config.yaml
num_hidden_layers: 9
hidden_size: 160
n_experts: 256
experts_per_token: 8
d_expert: 32
d_shared_expert: 64
hidden_act: "squared_relu"
moe_layers: [1, 2, 3, 4, 5, 6, 7, 8]
router_score: "softmax"
normalize_top_k: false
routed_scale: 1.0
balance_loss: 0.016
balance_bias: false
router_z_loss: 0.001
router_bias: true
init_std_router: 0.03
lr_router: 0.000856
num_attention_heads: 2
num_key_value_heads: 2
head_dim: 64
vocab_size: 15360
norm: "layernorm"
norm_place: "pre"
norm_eps: 1e-05
positions: "rope"
rope_theta: 7910.0
rope_fraction: 0.5
qk_norm: false
attn_scale: 0.125
tie_word_embeddings: false
parallel_block: false
init: "normal"
init_std_qkv: 0.0395
init_std_o: 0.0
init_std_up: 0.0395
init_std_down: 0.0
optimizer: "cautious_adamw"
learning_rate: 0.00142
beta1: 0.9
beta2: 0.99
weight_decay: 0.16
lr_head: 0.00777
max_grad_norm: 1.0
warmup_steps: 299
schedule: "wsd"
decay_fraction: 0.828
decay_shape: "linear"
final_lr_fraction: 0.1
batch_tokens: 65536
max_seq_len: 1024
doc_mask: false
z_loss: 1e-05
train_tokens: 456600000
max_steps: 6968
dataset: "wikipedia_en"
Below are experts of layer 5 (counted from 0) of a mixture-of-experts language model. Rows are named router (the router's row for the expert) and show model dimensions 80-159. Each number is 500 + 40 x the weight over its row's rms, rounded and kept within 0 to 999. Numbers have three digits each.
After each expert's rows: "gets" lists some tokens that make up at least twice as much of what it gets as of all text; "raises" lists some tokens whose logits its average output raises strongly, later layers aside. This comes from a sample of Wikipedia text that the model never trained on. Tokens count by the router's weight.

# expert 102
router:481521494530480481529504506496543479487412534465550485557444510450453534496434501445495501557525556556537482542527498496447496441460580508550540515490446491539422493567582547531494431495417558549555502559506541561519489541559461483483513469
gets: "th", "0", "==", "1", "ach", "\n"
raises: ",", " and", " (", " or"

# expert 217
router:481503429556541502543540515516525488466507514481542487518472584460422552439468539533463429530550527483535434531495536513516567469455564587550553518449483473538494476518545550520460470438441526499460559508448591525507453470572480527477592428
gets: " University", "M", " Website", "im", " at", " United"
raises: "ym", "ations", "ids", "–", "yth"

# expert 48
router:508536504527486471517496497528531467509478526439498539559502484429498498503507567488434382554564582502557469519523571444546521479507530531496542523479454501536454440529545552556468432468471555531530521509475527541572441521557453546481501478
gets: " (", " W", "\n", "/", "S", " S"
raises: " and", " |", ","

# expert 189
router:459517462522569468571495521491489441505474532443559536551506553481497529446479535532444435522559517516556456506480517510448503460443540527546545502474474479562434476551550560565478458451461500491518511570481508528566474486568468568448523464
gets: " won", " State", ",", " was", " States", " City"
raises: "or", "er", " |", "ous", "ant", "ons"

# expert 246
router:471542478562550467497510498476527464445504502423566493564515532496480507438466541539489417547573499594543445569559525504443549482470533551517519534484452421503456488472498543532453462471480520532476566494536558477590465492538479507437578519
gets: "202", "201", "200", "100", " CD", " \""
raises: ",", " (", "1"

# expert 159
router:460519437555524507551522505573494464462461504462559471584496548496498492480496487406481487542529503521530455565496534528448485454529569509524522548453472474552429478434546513508487445463439525519545504542516506513543498500568432504469542471
gets: "s", " same", "ers", "0", " the", " following"
raises: ",", ";", " or", " and", " (", " ;"

# expert 200
router:484567518504492487516514562523540480477486518478528484528566519469481486479487502515516443549527526470475456505546564489485551462462547544601474515463487461541473477502563567509448474430446496514509537551546509530533446539537462527449552478
gets: "o", "a", "io", "os", "i", "to"
raises: " y", " de", " and", " in", ","

# expert 69
router:491499423538517478551544487540475496467440511478522508565454564422469522461465504490442427545546555515554470504536557504442534412530501503573533537441442475513456463514522547497476462470498508521522581544499538535554474533592456496477561493
gets: "C", "R", "P", " (", "D", "L"
raises: "ns", "as", "h"

# expert 31
router:482510476507577423525555511526500434414502513430570565532493544445481532485498600478430458537541561478557486535501515496468505487525501569559505503496499440563495498449566508567431473472487518481507520508543519521564452505547489552470524476
gets: "-", " km", " released", " mi", " m", " ft"
raises: "ys", " PD", "ons"

# expert 98
router:440556523529554451493561454520481499450457547440577531513507545432498494412481511487475502485531545557550467540564574515461555525441507522488518528494479442521467521498533543503502436504471522511522558483518546545500470512514436503504544494
gets: "id", " an", "ad", "an", "r", " An"
raises: "ham", "h", "/", " and", ","

# expert 222
router:488500484521520510542524477507533512454439545496546491533518507491535513474473478484485509533515525535534467529586564498444571475468604538494507522452447499572494472515521551491476446448415556513553537554511547506531469557496417545478528481
gets: "as", "an", "ac", "ar", "os", "ic"
raises: " (", " in", " and", ",", " "